{"n_layer": 12, "d_model": 320, "n_experts": 32, "experts_per_token": 2, "d_expert": 144, "d_shared_expert": 256, "activation": "squared_leaky_relu", "moe_layers": [1, 3, 5, 7, 9, 11], "router_score": "softmax", "normalize_top_k": true, "routed_scale": 1.0, "balance_loss": 0.003, "balance_bias": false, "init_std_router": 0.0346, "lr_router": 0.000509, "vocab_size": 17956, "norm": "rmsnorm", "norm_eps": 1e-06, "tie_embeddings": false, "optimizer": "soap_variant", "lr": 0.0014, "beta1": 0.95, "beta2": 0.99, "batch_tokens": [16384, 32768, 49152], "seq_len": 512, "train_tokens": 246300000, "steps": 7570, "dataset": "wikipedia_en"}
Below are experts of layer 5 (counted from 0) of a mixture-of-experts language model. Rows are named router (the router's row for the expert), up (a neuron's input weights, with its number), down (a neuron's output weights, with its number) and show model dimensions 240-319. Each number is 128 + 32 x the weight over its row's rms, rounded and kept within 0 to 255.
Before each expert's rows: a language model's description of what the expert responds to. This comes from a sample of Wikipedia text that the model never trained on.

# expert 23
It responds to: Table punctuation, parentheses
router [140 173 113 177 182 115 173 144 151 177  96 149 138 110 199 128  84 162 130 108 174 134 151 166 121 103  92 158 145 147 152 206 122 136  84 113 100 203  98 134 170 136 141 147  79 124  67  96 129 114 196 181 158 120 173 171  72 133 134  98 108 173 131  82  96  85 194 140 145 130 117 114  94 123 101 148 145 122 109 154]
up0 [ 72 118 153 128 180 159  97 161 167 101 158 132 140 152  32 158  95 143 120 102  90 111 128 106 106 169 120 117  71  77 129 101  75 104 118 201 238 203 176 179 158 127 160 103  51 102 162 142 104 149 119 131 157 123 172 137 130  94 151 156 103 101 107 140  94 135 156  54 105 153 109 130 126 181 102 189  98 137 119 107]
down0 [134 164 165 134  84 106 195 172  90 119 131 116 126  99 142  78  98 153 146  84 140  92 168 155 112 136 139 180 124 117 199 187  97 105 170  86 136  59 144  93  83 119 120  73 151 133 130 136 135 131  89 141 117 169 111 122 124 168 109  83 168 155 136 156 112 147  72 157  77 120 197  71  85  88 109  84  97 158 143 152]

# expert 30
It responds to: Articles and date prepositions
router [144 153 113 113 148 163 106 185  95 194 122 133 139 111 111 146 173  32  70 107 132 113 124 113 149 194  90 117 141 128 131 107  81 172 168 132 113 123 100 105 157 139 137 158 129 156 166 183 134 143 161 115  96 186 125 188 122 181  53 121 162 127 142 160 123 120  91 126 153 183 188 140  99 115 124 135 200 100  82 151]
up0 [187 125 146 124  93 120  98  91  76  98  41 128  84 159 157 120 175  71 136 117 175 142 103  71 146 110 146  79 101 126 118 125 168 117 174 136 150 166 152  97 119 146 109 140 118  89 119 142 156 118 140  96 142 156 143 133 151 128 126 155  96 142  89  92 140 157 168 137 156 137  92 175 109  98 144 133  92 123 149  86]
down0 [192 126 114 132 170 104 118  94 152 163 113 124  95 116  94 119 133 172 120 125 160 160  99 121 184 118  97 119  71 116 107 131 163 103 114 141 143 130 148  93 171 215  81 121 128 121 151 148 209 114 131 154 102 140 148 151 141 155 166  88 137 121 128 145 209 150 155 147  88  35 109 117 184 149 136 109 158 150  97  91]

# expert 11
It responds to: Word end before punctuation
router [145 139 164  74 115 100 192  86 128  89 120  77 151 139 164 229 166  81  54 163 115 147  91 128  86 149 112 179 164  99 116 124 132 142 155 109 104 148 142  86 149 148 108 113 151 143 146 196  72 113 143  86 138 107 151 113 127 137 140 144 135 132 126 182  58 117 108  93 115  84  92 146  91 111 107 167 167 133 109 107]
up0 [121  53 142  69 133 127 104 149 142 132 125 134 111 139 125 138 150 190 142 101 137 158 123  89 105 100 124  95 112  99  88 136 111 126 133 122  48  84 173 161 148 161 136 167  96 158 183 157 116 110 104 123  85  65 156 115 139 108 145 130 152  76 151 126  94 120 146 227 113 160 105 115 133  85  91  32  81 151 115 128]
down0 [178 100 150  87  92  68  88 176  55  99 170 109 126  97 138 155 115 126 136 155 156 193 130 126 121 120 101 171 114 127  85 134 157 196 243  80 122  80 130 125  87  97 156 143  62  78  54 109 145 188 105 142 129 184 148 125 112 124 201  87  95 176 144 143  87 121 158 122 110  81 135 114 164 147 117 155  65 145 122 126]

# expert 10
It responds to: Mid-word name pieces
router [103 132  92  96 111  89 145 126  70 115 148  86 156  69 155 104 107 147  73 130  97 184 169 122 121 197 153 155  92 110  61 151 143 101 104 155 167 138 184 163 128  93 178 119 125 116 161 160 111  83 145 119 184  92  82 134  36  94 100 109 124  71 148 135 172 109 165 200  96 141  84 133  53 111 166  85  82 129 188  87]
up0 [131 130 140 158  99 111 139 134 133  91 138 163 140 146  95 162 121 156 116 154 114 141 162 147 154 114 139 106 152 120 176  95 184 122  62 141 101 168 215 202 155 136 110 107 136 198 173  77 104 172 113 138 102 136 131 126  75 135 137 117 127 159 162 123 146 144 164 161  37  88 148 102 105 133 122  92 156  77 154  93]
down0 [144 135 119 152 134  87 108 155  58 121 140 208 135 127 153 135  88 105 174 160 163 145 101  99 128 169 114 153  88 117  74 128 172 169 112 134  96 199 120 172  21  76 106 157 152  93 152 129  99 179 151  99 148 149 164 147 183  96  97 178 144 149 184 160 169 163 159 131 170 143 146 136  78 123 141  94 113 159 173 170]

# expert 9
It responds to: Role and relation nouns
router [121 109  90  99 151 212 182 110 186  77 152 150 100 108 103 109  81 115  96 134 118 122 155 135 144  72 156 117 121 176 101  87 158 129 136 154  86 145 141 134 124 101 114 115 128 121 187  93 105 109 183  81 151 105  89 155 153 113 154 101 108 121 119 116 102  94 170 138 124 100 230 120 120 126 129 157 125 153 124 131]
up0 [129 125  63 124 176 155 149 142 193 132 172 101 110 132 127  77 172 144 123 132 132 154 125 130 138 152 183 101 138  86 104 159 136 144 130 202 142  79 130 104  64  87 171 132 142 136 112 143  93 115 131 168  68 163 135 131 190  94 126 164 124 127 118 149 117 135  85 147  78 108  98 123 136 160  16 112  62 110  83 111]
down0 [126 102 116 160 159 133 116 120 151 111 159 117 156 172 126 134 103 123  82  51 100 167 160 112  96 151  43 139 127  67 122 147 103 127 100 212  98 122  98 191 134 129 103 174  91 162 127 165 132 149 116 100 128 145  95 124 127 146 201 178 187 180 101 111 137 160 183  82 117  98 129 143 148 140 120 145  96 111 142 182]

# expert 7
It responds to: Dates, on, list fields
router [140 114  99 150 180 111 118 140 149  88 168 143 158 125 175  84 126 107 127  72 133 149  78 151 163 115 135 165 140 139 164 141  87 165  72 136 127 116 155 178 136 142  94 119 104 106  87 131  77 166 132 104 110 109 134 117 167 204  84 165 130 189 158  90 176 123 115 156 132 111  83 115 153 129 166 116 119 115 103 161]
up0 [181 172  94 130 100  86 197 110 153  81  83 126 124  85 131  75 178 177  70 140 116 117  97 153 160  95 123 108 193 144 214 151  87 108  93 144 139 141 162 154 181 130 111 119 133 145 148 144 121 169 112 109 201 147  86 140 158 107 126 154 103 134 111 156 144 141 145  91 213 128 123 115 103 108 143 120 139 109 138 135]
down0 [151 160 140 158 100  96  91  58 112 174 148 139 118 128 113 131 154 153  92 120 179 153 130 117 156 103 193 170 159  79 146 164  84 155 187  59 184  80  90 131 144 135 129 186  87 105 170 106  84 143 165 131 153 202 125 131 146 158 167 121 116 101 143  97 183 144 138 155 150  80 157 151  92 145 131 157 162 132 121 134]

# expert 17
It responds to: Unspaced number digits
router [150 178 153 162  82  93 145  83 132 137 135 137  69 184 126 102 103  81 180 139 139 139  64  89 101  70 102 127 168 117 128 143 141  77 104  85 145 180 128 106 163 143 189 170 149 129 156 122  70 109  66 120 158  77 139  97 152 105 135 131  98 148 112 115 140 182 135 153  51 149 119 104 166 137 127 132 198 102 145 129]
up0 [192 110 142 152 142 114 178 125 133  92  73 141 159 194 118 158 118  83 114  80 118 112 118 134 103 114 140 136 116 168 106 112 124 172 129  91 110 161 131 147 144 203 141 165 130 158 110 117 150  67 164 156 118 135 178 168 134  98 164 114  93 162 165 133 180 145 109 109 105  75 137 113 138 191 147 109 114 124 163 147]
down0 [119  97 138 170 165 124  91  61 127 171 133 153 164 136 141 203  73 146 118  93 115 188 105 159 150 103 153 113 156 173 105  69 110  79 119 116  92 112 139  85  89 104 134 150  59 156 158 185  95 105 154 141 153 131 158 129 174 148 123 133 175 102 132 207 117 170 135 228 128  84 102 137 140 189 157  97 143 118  82 130]

# expert 19
It responds to: Determiners before nouns
router [148  87 205 159 122 140  75  79 153 129 116 128 139 103 209 114  50 150 186 151 185 129 162 153 140  82 109 101  85  90 152 167 120 124  96 158 144 137 119 164 102  91 120 206 111 182  97 147  77 119 191 139  90 143 169 138 101 109 154  81 157 140 120 144 169 108  98 174 161 214  66 149 141  98 110  96  87  58 142 103]
up0 [119 160 142 107 157 126 105 113 150  61  77 155 106 104  61 137 143 168 189 129 167  92 111 154 132 155 128 150  82 107  91 112 139 131 190 110 113 148 149 187 134 103 121 103 114 143 123 166  87 119 145 127 100 142 111  85 121 174  84 147 171 129 151 110 162 169 167 125 143 135 134 155  44  86 132 143  94 106  82 134]
down0 [133 182 147 131  84 101 144  79 132 142 172 138 130 154 114 173  66 149 101 138 144 107  76 188 184 113 107 161 100  92 173 145 126 139 138  47 137 116 162 126 190 124  79  80 140 123  79 132 154  80 120 119 126  91 160 159 156 170 165 142 153 115 106  87 122 137 149 103  89 144 120 137 109 127 167 107 125 137 139 149]

# expert 21
It responds to: Table pipes and auxiliaries
router [ 98 113 127  92  93 104  44 166 137 131 120 136 120 150 100 164 135 134  77 110 170 149 141 129 150 142  96 140 126 124  73  92 122 116 110 122 122  84 107 107 106 187 145 171 106  95 146 100  93 135 139 147 147  91 212 112  96  91 119 112 176 113 148 163 204 128 127  91 145 129 127 130  89 130 131 103 146  29 110 192]
up0 [171 106 194 152  84 159 139 161 114 155 147  98 157 176 110 129 163 139 141 138  80 120 131 102 119 196 159 143 120 166  95 195  64 120 126  87 155  87 142  75 143 105 137 142 146  92 186 116 147  78 162 125 146  96  64 104 131 111 139 168  92  97 172 131 168 124 107 166 110 141 145 187 107 108 102 100 114  87 132 165]
down0 [129 123  65  91  72 174 128 109  96 138  83 145 149 180 180 150 140 150 108 139 161 128 129 113 106 140 112 123 150  44 141 153  71 134 110 150 182 187 121 110 126 155 133 153 160 161 165 100 158 177 126 102 118 133 137 113 106 149 123 129 149 149 146 111 123 128  86  86  72 243 182  62 164 140 212 162 129 144 161 107]

# expert 14
It responds to: Digits and modifier adjectives
router [170 136  99 175 136  82  96 119 157 132 141 105  59  80 120 114 104 105 123 127  12  97 128 117 119  99 154 109 103 114 130  93 126 133  85 142 180 151 137 134 134 164  70  94 127  82 151  87 133 104 168  87 132 147 102 142 148 100 150 125 124 106 153  73  99 134 103 168 156 156 154  68 165 135 134 117  87 154 137 113]
up0 [117 118 157 152 108  94  78 118 116 135  59  94  69 118 158 106 183 141 122 164 126 131  46 121 101 125 154 179 153 119 110 117 246 181  85 144 119 123  59 153 121 152 123  97 148 139  92 130 150  91 144 117 113 114 144 140 110 138 150 134  92 107 130 104 174 121 181 163 143 156 139 124 140 101 146 177  79 173  87 127]
down0 [144  92 138 138 116 166  48  84 137 115 130 170  85  61 137  60 106 173 112 139  91 118 145 151 152 156  99 121 123 102 170 145 206 175 109 145 105 112 106 152 162 173  96  91 120 113 130 148 169 130 164 151 122 155 164 140 163 107 136 130 108 139 122 156 139 164 121 168 163 122  87 146  81 184 160 185 143 148 139 108]

# expert 22
It responds to: Section heading breaks, first names
router [109 104 111 124 131 180 125 101 148 129 130 129 141 104 139 145 166 111 121 151 161 110 169 119 176  86 185  96 119 119 143 132 135  78 126 121 124 118 157 153  80 119 134 134 119  99 142 171 131 109  97 127 104 158 157 118 161 145 178 195 103  93  92  94 142 112 121 148  61 154 138 162 136 145 179 132 185 120 138  98]
up0 [154 140 121 114 109 183 123 110 163 151 156 139 198  99 133 154 135 159  98 149 110  54 129 114 138 134  89  93  77 109 117 114 107  27 116 148 112 155 190 142 133 132 171 180 194 111  86 127 109 122  97 172 130 132 154 123 147 160  90 115 149 144 116 108 147 153 141 150 140 202 100 176 135 134 124 170 144 139 161  81]
down0 [ 99 134 167 133 135  69 143 174 111 148 113 156 142 135 124  86 184 156 107 174 120 154 138 136 130 151 187 125 188 134 144 133 161 166  79  96 192  74 100  98 137  84 105 143 123  97 129 148 101 127 149 129 130 113 124  82 141 117 196 118  94 117 131 166 154 188 145 170 134 111  80 151 114 126 127 170  86 116 151 112]

# expert 18
It responds to: Intraword punctuation
router [103 111  79 152  98 133 124 121 121 152 192 163  75 139 116 177 126 111 146 104 153 168  57 158 143  84 115  85 185  92 155  62 166 166 218 126 110 118 131 121  70  94 117 136 138 150 115 133 118 100 104  66 183  85 107 146 148 122 153 160 173  58  86 112 206 117 190 146  89 155 101 133 107 132 157  73  98 145 148 147]
up0 [175 124 127 158 117 165 155  85 117 106 158  77 123 112 104 125 112 120 167 169 163 136 119 113 146  90 130 134 140 142  96 123 140 128 127 124 168 157  95 151 115 130 151 156 169 137  60  95 135 142 141  95  98  93 133 164 161  97 155 135 162 151 161 154  83  97 125 146 120 190 154  70 154 148 140  85 129 147 146  93]
down0 [140 125 114 111 100  46 137 150 155  93 118 139 136 120 114 108 188 158 161 204  85 134 195 199  90 141 113 176 109  83 134 191 124  74 125 133 173 154 177 119 144 174 163 151 102 112  82 153 102  68 148 169 112 109 163 186 106 144 130  91 158 123 174 198 111 185 125  92 119 105 106 101 148 104 155  71 103 151 150 109]

# expert 12
It responds to: Year and number digits
router [111 109 132  99 186 152 149 119 113 148 151 161 131 150 141 128 135 137 127 108 153 133  90 116  96 127 139  43 103 155 127  85 134 118 132  94 129 111  79 166 110 123 111 116  87 161 120 137 153 127 140 133 157 141 168 175 132 130 154 134 174 158 116 177  87  76 176 115 126 142 164  92 202 126 157 147 122 114  85  87]
up0 [ 71 124 117 130  82 109 128 174 163 153 122 134 118  92  45 125 101 129 115 143 167 145 171  95 184 155 112  52 107 157 121 143 158 158 133  78 104 194 102 115 107 147 136 118 120 129 151 162  94 102 130 171 159  69  88 153 131 140  62 157  88 120 148 132 108 140  59 133 154 129 117  98 101  97 159  98 174 161 137 134]
down0 [127 110 145 194 117 104 136  84  86 161 126 181 180  98 111  93  92 154  66 187 149 170  97 104  68 151  79  68 150  84 109  76  93 109  86  71 131 123 128 154  63 167 148 120 122 175 109 128 147 153 144 158 159 147 184  79 129  82  78 110 119 127 120 125 123 115 121  97 157 177  91 119  98 140 140  90  95 123  80 166]

# expert 5
It responds to: Table cell separators
router [139 163 166 171 159 112 167 230 120 128 104 173  71 119 150 127 106 151 120 175  89 169 158  99 123 140 193 148 131  98  87 109  95 106 103 163 173 161 230  98 143 135 128 174 138 110 131 182 114 127 169 155  95 166 136  85  89 105  98 153 148 141 180 165 157  83  85 126 140  74 166 117 110 110 118 147 134 116 141 101]
up0 [129 119 167 138 173 117 151 151 124 108 123  93 131 166 102 134 131 105 188 134  77 126  89 104 128 118 135 107 163 141 162 161 135 101 168 158 203 150 160 120 106  89 169  89 128 146  97 186 114 100 160 131 146 123 125 157 118 131  71 164 162  92  52 127 125  91 122 124 167 164 163 111 154 137 130  49 140 140 146 158]
down0 [140 108 150 179 147  86 106 132 200 118 165 108 119 147 102  57 139 136 207  71 114 121 108 128 156 122 150 110 154 152 123 143 117 120 127 141  96 120 138 171 172 113  98 175 100 142  99  86  70 144 138 110 205 189 142  97 138 142 158  85 144 113 183 112 151 127 151 128 158 116 145 104 131  51 136 161  59 111 154 153]

# expert 16
It responds to: Clause commas and conjunctions
router [ 93 154 130 101  85 121 149 138 143 127  84  70 149 148 101 130 134 188 161 116 132  76  65  94 133 165 132 104 103 215 133  92 131  78 135 206 150 135 105 123 109 100 125 160 110  98 121 149 101 127  88 199 121 137 135  85 113 120 116 149 121 191 111  93 171 122 167 119  87 172 162 136 183 190 116  86 185 140 134 113]
up0 [186 167 189 118 140 141 134 156  70  41 160  94 123  90 199 156 114 119 140 158 125 181 161 173 110 155 101 159 111 152  94 124  94 142 210 162 180 111 156 162 123 140 113 167 131  88 157 172  95  90 152 133 171  88 127 121 148 150  93 119 192 163 157 121 109 179 121 107  75 175 132 141 122 138  74  89  86 124 183 123]
down0 [102 145 122 133 117 130 157 150  75 128 117 129 130 104  50 171 121 119  96  43 166 125 145 147 131 109 100 111 112 127 150 157 137 123 116 185 118 143 173 113 107 171  97 153 111 134 158 152 170 183 141 129  94 180 120 104 131 172 145 147 103  84  43 124 103  35  88 173 157  64  91 136 149 129 149 166 139 127 178 138]

# expert 0
It responds to: Mid-word letter fragments
router [145 116 165 104 192 121 122 168 143 114 153 134 128 120 159 150 156 121  97 161 106 123 187 163 215 139 128 162 115 137 156 101 138 132 177 165 198  96 108 110  42 107 172 103 141 199 147 171 124  87  87  57 112  93  81 103 141 142 115  82 107 108 111 139 122 171 155 168 112 104  98 109  88  70 124 207  97  73 101 105]
up0 [159 126 144  70 145 114 171 171 118 119  91 156  77 156 124 120 129 135 132 128  79 126 124 170  78 121  44  70 158 116 192 161 114 127 142 149 127 125 146 148  90 122  96  98 207 130 146 137 127  82 138 139  98 111 155 137 129  93 140  70  86 106  82 115 117 176 152 149 169 121 112 133 135  98  70  84 126 181 104 118]
down0 [ 79 139  46 111 106 138 132  97 173  92 118 107 153 127 115 123 129 155 132 109 119 134 137  94 173 139 165 150 119 116 177  56 169  91  73 146 150 116 102  96  96 186 121 115 178 118 153  52 130  91 112 159 168 181 127 144  74 167 138 139 131  89 113 111 154 169  86 100  89 107 115 174 152 137 135 123  34 156 173  60]

# expert 29
It responds to: Quantifiers and counts
router [155 152 161 163 154 113 106 101 126 131 108 119 142 178 109 122 189 131 167 164 110  62 102 126 122  93 130  30 121 144 175  81 137 182 126  89 118 132 101 152  90 157  79 134  99 133 195  58 205 164 112 136 113 202 109  96  86 141 189 202 137  81 142 152 179 134 116  74 144 123 131 139 105 105 153 119 104 134 124 134]
up0 [125  64 122 139 139 160 103 136 118 155 134 137 112 155 134 126  84 141 141 134  91 139 124  90  88 115 158 104 129  91  99 123 162  81 144  87  47 107 130 106 174 117 160 155 123 175 121 117 181 137 108 131 200 170  95  79  92 197 137 115  70 126 144 146 119 125 106 114 102 152 109 118  59 158  76 159  84 114 193 157]
down0 [144  99  98  76 105 178 123 137 180 131 173 127 132 153 115  66 147 107 112 176 148 117 137  88 112  99 180 123 136 133 130 119 114  49 103  94 170  95 127 119  78  76 150 101  66 136 152 110 112 154 108 128  78 172 178 124  94 118  97 159  58 152 132 126 104 121 153 108 115 156  77 192 195 158 127 134 142 129 126 101]

# expert 31
It responds to: Prepositions and subordinators
router [142 218 128 104 100 105 114 121 138 168 126 150 129 117  97 168 145 129 163 124 139 103  98 112 128  93 152  86 170 176 121 169 100 147 113  93 176 180 145 145 115 163 163 177  86 130  62  69 158 108  98 184  75 132 106  97 172 197 145 135 144 119  86 129 133 161 110 150  60  51 109  85  70 104 124 126 137 143 135 155]
up0 [126 129 138 160 121 106 116 152 118 111 124 191 122 190 138 118 140  95 145 114 119 130 110 101  81 160  92 102 170 144 105 171 100 140  82 135 159 122 153 158 140 131 109 141 114 161  82 138 184 137 131 129 155 120 123 142 126 193 153 191 114  82 123 185 156 143 120  57  79  91 138 139 192 123 146 134 214 155 132 147]
down0 [122  99 145 150 122 134 141 111 110 127 162  87 103 109 150 120  85  80 128 167 151 132 151 107 118 120 156 143 100 134 136 145 148 172  48 115 143 133  70 168 172  98 196 164 149 103 143 139 115 167 187  89 143 128 148  95 122 161 217 146 137 161 156 135 133 188 159 137 138 122 127 120 104 195 137 154 159 147 126 134]

# expert 2
It responds to: Word-final name endings
router [136 125 123 107 124 166 131 150 114 108 157 120 100 161 146 133  98 133 149  93 108  70 180 132 132  85 111 177  91  87 175 160 143 173  95 116 139 108 112 143  82 134 141  63 214 123 111 104 190 104 119 134  77 147 153 148  37 151 100 181 130 152 171  91 131 118 120  98 127 129 133  65  94 184 158 112  98  83 173 156]
up0 [125 130 165 138 107 163 132 115 124  94 144 143 172 168 124 111 115 103 123  91 116 159 150 116 115 108 127 134  71 195 152 123 148 112 120 111 147 144 154 135 116 166  73 105 172  96  81 152 166 144 179  95 153  99 138  81 150 149 155 165 107 174  93 200 157 135 137 133 151  26 134 183 136 170 155 120 176 168  93 126]
down0 [156  99  69  99 141 108 109 137 121 144 118 114 101 116 139 170 145 181 127 155 125  73 174 106 126 173 102 106 115 135  68 127 119 138 126 109 160 140 109  91 114 135 169 145  89 172 189 114 117 124 120 141 157 126 110 127 137 117 129 108 194 169 131  98 132 147 113 175 139 145 118  94 149 110 142 110 114 108 129 139]

# expert 1
It responds to: Foreign name syllables
router [113 140 111 104 116 154 145 124 127 119 134 156 163 105 124 155 177 166 121 108 101 162 154 115 121 171  83 148 178 118 109 134 147 129  68  48 137 130 129  80 137 138 114 141 139 145 145 102  75 211 125 127 145 102 128 106 122 130 155 124 105 151  86 154 100 191  73 105  97 143 125 137 151 151 131 153 159 104  99  83]
up0 [145 164 124  85 115 149 130 108 156 104  93 125  80  97 139 153  70  37 186 150 139 121  98 164 120 109 118 174  91 110 140 175 137 188 146 109 102 123 125 101 158 179 125 137 127 164 130 132  88 107 126 106 109  82  98 136 143 114  95  95 194 151 138 111  67 141 102 134 125 182 131  67 139 104 154 199 143 143  90 139]
down0 [ 71 123 142 129 139 165  82 119 133 150 158 129 158 112  28 112 107 174 123 167 101  84  74 156 103 128  98 104 146  87  80 104  87 152 129 114 157 181 177 141 126 166 102 147  74 115 114 102 120 143 163 127  89  74 109 100 135 158 164 174  79 118 145 139  99  99 117 132  70 108  91  82 139 129 128 209 126 167 130 116]

# expert 4
It responds to: Infobox values and coordinates
router [105 190 119 119 109 103 101  96 122  54 162 172 132 155 158 140 147 100  93  92  47 129  97 136 102  81 113 156 124  66  89 194 162 174 106 164 148 132 139 140 208 126  82 152 146 115 131 104 201 124 113 150  97 127 108 131 108  72 136 110  73 151 194 193 124 108  91 150 101 119 185 120 128 103  94 135 139 128  61 136]
up0 [130 188 103 155 168 153 150 123  86 129 178 160  82 156 100 126 173 124 158 142 213 135 130 147 127 111  81  72 137  72 143  98 133 134  88 111  55  98 152  98  97  94 101 118  67 139 100  73 153  78 187 137 123 172 158 131 105 178  44 125 206 138  79  94 134 152  96 151 169 122 131 114 109 165 139 144 129  48 183 100]
down0 [ 98 121  69 107 131 144 137 147 122 172 205 113 100 107 131 140 100 123 130 177 116 117 114 174 167 186  98 136 169  61 179 141  99 125 145 115 105 166 113 137 103  82  87 140 130 111 174 165 180 105 111 147 104 143 140 147 168 114 162 128 127 168 156  87 159 131 158  61  83 125 156  66 153 183 166 123 128 107 116 153]

# expert 27
It responds to: Narrative verbs and time nouns
router [153 128 122 146 152 155 125 135 174 178 119 167 105  84  81 139  95 118 159  93  93  34 112 150 138 176 150 116  80 114 128 124 150 110 150 111 107 133 107 164 108 190 152 104  97 135 100 149 157 182 101 167 151 142 106 146 143 196 134 206 188 121 103 186  72 149 124 122 147  99 129  99 134 121 110  88 119 122 142  99]
up0 [179 152 147 126  89 175 111 156 147 110 128 103 106 154  85 162 109 144 139  58 115 121 119  91 172  90  86 154 144 153 120 131 130 128  88 153 102 165 185 147  44 171 146 153 150 128 163 150 135 108 136 165  96 120 131 163 148 105 135 135 131 122  99 156  82 158 102 153 185  96 143 123 132 124 129 165 150 141  63 138]
down0 [ 71 156 120 119 151  69 116 122 154 122 152 120  97 152 159  94 171 139 149 132 112 147 123  94 134 180 141 122 117 183 181 137 123 175  99  99 188 122 140 180 114 211 133 143 155 105 137 124 114  90 175 143  90 144  89 142 160 143 157 123 209 127 106 154  85 171 123  92  86  72 148 109 141  56 114 193 134 123 128  98]

# expert 25
It responds to: Sentence ends and row ends
router [133 150  88  41 124 142 145 139  92 150  93 121 100 108 170 113 111 137 175  73 178 136 114 174 146 106 165 125 115  72 154 155  98  84 201  85 140 106 118 161 156  83 140 103 114 115 123 150 113 158 119 118 188 101 125 124 174 107 140 106 148 158 129 161 147 198  51 167  92 115 146  81 121 125 123  80 148 152  83 180]
up0 [ 95 133 128 133 101 184  74 159  94  96  91 120 117  94 131  83  98 163 180  87 138 124  81 164 154 110 166 224 147 111 136 176  99 159 180 162 110 157 115 150  69 125 187 146 127 163  92 141  68 117 103 159 135 203 194 178 151 138 145 124 138 138 137 131 109 147 100  87  95  49 147  82 153 138 135 175 133 108 157 104]
down0 [134 127 114 148 165 111 139 105 153  83 111  74  80 167 103 162  93 151 136 153 123  89  62 133  86 118 140 180 169 182 144 165 109 142 155 114 133  89  98 196 149 181  90 139 121  80  80 191 127 120 122 119 120 187 157 161 132 107 173 173 127 156 117 102 124  99 124 120 145  73  98 144  93 137 195 107 141  92  98 163]

# expert 13
It responds to: Section breaks and connectors
router [142 142 146 113  37 131 165  78 101 122 143 105 163 139 143 148 111 134 152 155 150 163 125 126  95 132  72 169 103 151 107 173 109 132  86 146 118 129 164 132 106 131  89 102  91  80 132 184  43 232 146 114 196 171 172 137 114 116 132  69 108 195 169 100 123 186 192 172 139 156 154 183 175 128  66 127  99 130 116 159]
up0 [148  69 165 121  95 107 164  80  90 174 140 168 128 158 144  94 119 148 127 229 185 128 132 160 127 113  75  73 128 162 145 124 135 136 128 100 169 128 124 116 151 126 117 143 139 154 218 158  98 140 153 150 157 118 160 194  93 122 129 153 138 141 143 133 121 124 121 133  58 150 134  93 185 188 137 181 122  68  80 146]
down0 [138 104 187 106 151 124 165 158 134 124 149 107 112 148 194 171 136  87 119 170  61  76 153 158 104 140 127  99 101 156  99 180 112 163  94 114 167  86  73 140 126  98 146 133 115  88  93 163 155 142  87 111 130 168 124 161 123 105 151 125 146 112 130 227 115 106 108 161  94 118 150 107 152 139 127 143 103 151 139 103]

# expert 8
It responds to: Institution name heads
router [135 114  72 147 138 156 139  77 111  83 121  61 122 150 114 110  92 119 146 100 143  94 175  88 130  65 138 212  58 185 160 131 177  88 170 100 100  75 151 127 168 137 108 120 178  88 126 104 132 102  45  78  83 141 150 164  74 143 108 169 108  89 126 146  94 122 182  73 135 110 106 126 138 254 129 114 109 164 140  87]
up0 [125 142 178 118 165  99 196 149 158  83 116 141 169 152 155 135  78 140 103 120 164 150 101 167  66 165 111 121  92 130 134 155 125 166  68 152 123 118 125 186 160 102 146  96 147 106  76  84 174  72 146 179 143 143 105 183 101 177 168  79 146 105 150 112 106 157 176 115 134 136 109 111 131 132  50 166 118 135 100 164]
down0 [133 127 161 140 161  87 177 116 139 134 153 108 108 167 124  84 166  98 142 148 112 144 130 158 189 132 166 159 155  35 220 111 176 124 132 121 188 101 137  97  67 136  93 170 153 107  99  98 142 132  80 188 127 105 106 152 184 147 120 189  98 206 154 118 141 176 159 103 165 221 125 104 159  97 149 148 124 144 134 174]

# expert 6
It responds to: Word-initial stems
router [118 142 155 160  83  87 104 101  89 134 140  42 164 173 162 106 111 142 123 154 143 130 136 140  87 140 125 120 159 176 149 152 173 163 117 123 157 142 133 106 101  86 112  82  98 120 120 104 149  63 127 114  56 185 110  84 130  95 122  95 107 101 173  69  90 160  85 111 113  95  88 174 149 126 130 180  56 190 164 174]
up0 [159 144  99 102 116 106 103 109 205  84 173 134 106 145 152 103 138  70 145 133 178 140 123 152 192 116  88 155 113 177 157 132  85 151 151  80 113 149 172 176 104  84 207 108 162 100 118 127 108 178 140 133 185 144 107  75 149 102 113 159 120 142 135  95 192 129  76 126 150 103  71 156 149 130  74 121 116 186 115 123]
down0 [104 104 111  95 158 135 137  88 158 191 219  82 100 158 147 171 111  83 131 154 143 180 124 156 182 130 117 148 132 240 141 129 150 195 120 109 136 139  90 165 128 143 178  42 124 139 130 106  70 137 110 116 140  28 168 145 106 103 134 138 146  97 117  90 146  98 156 179 149 157 132 153 208 102  96 112  83 157 161 136]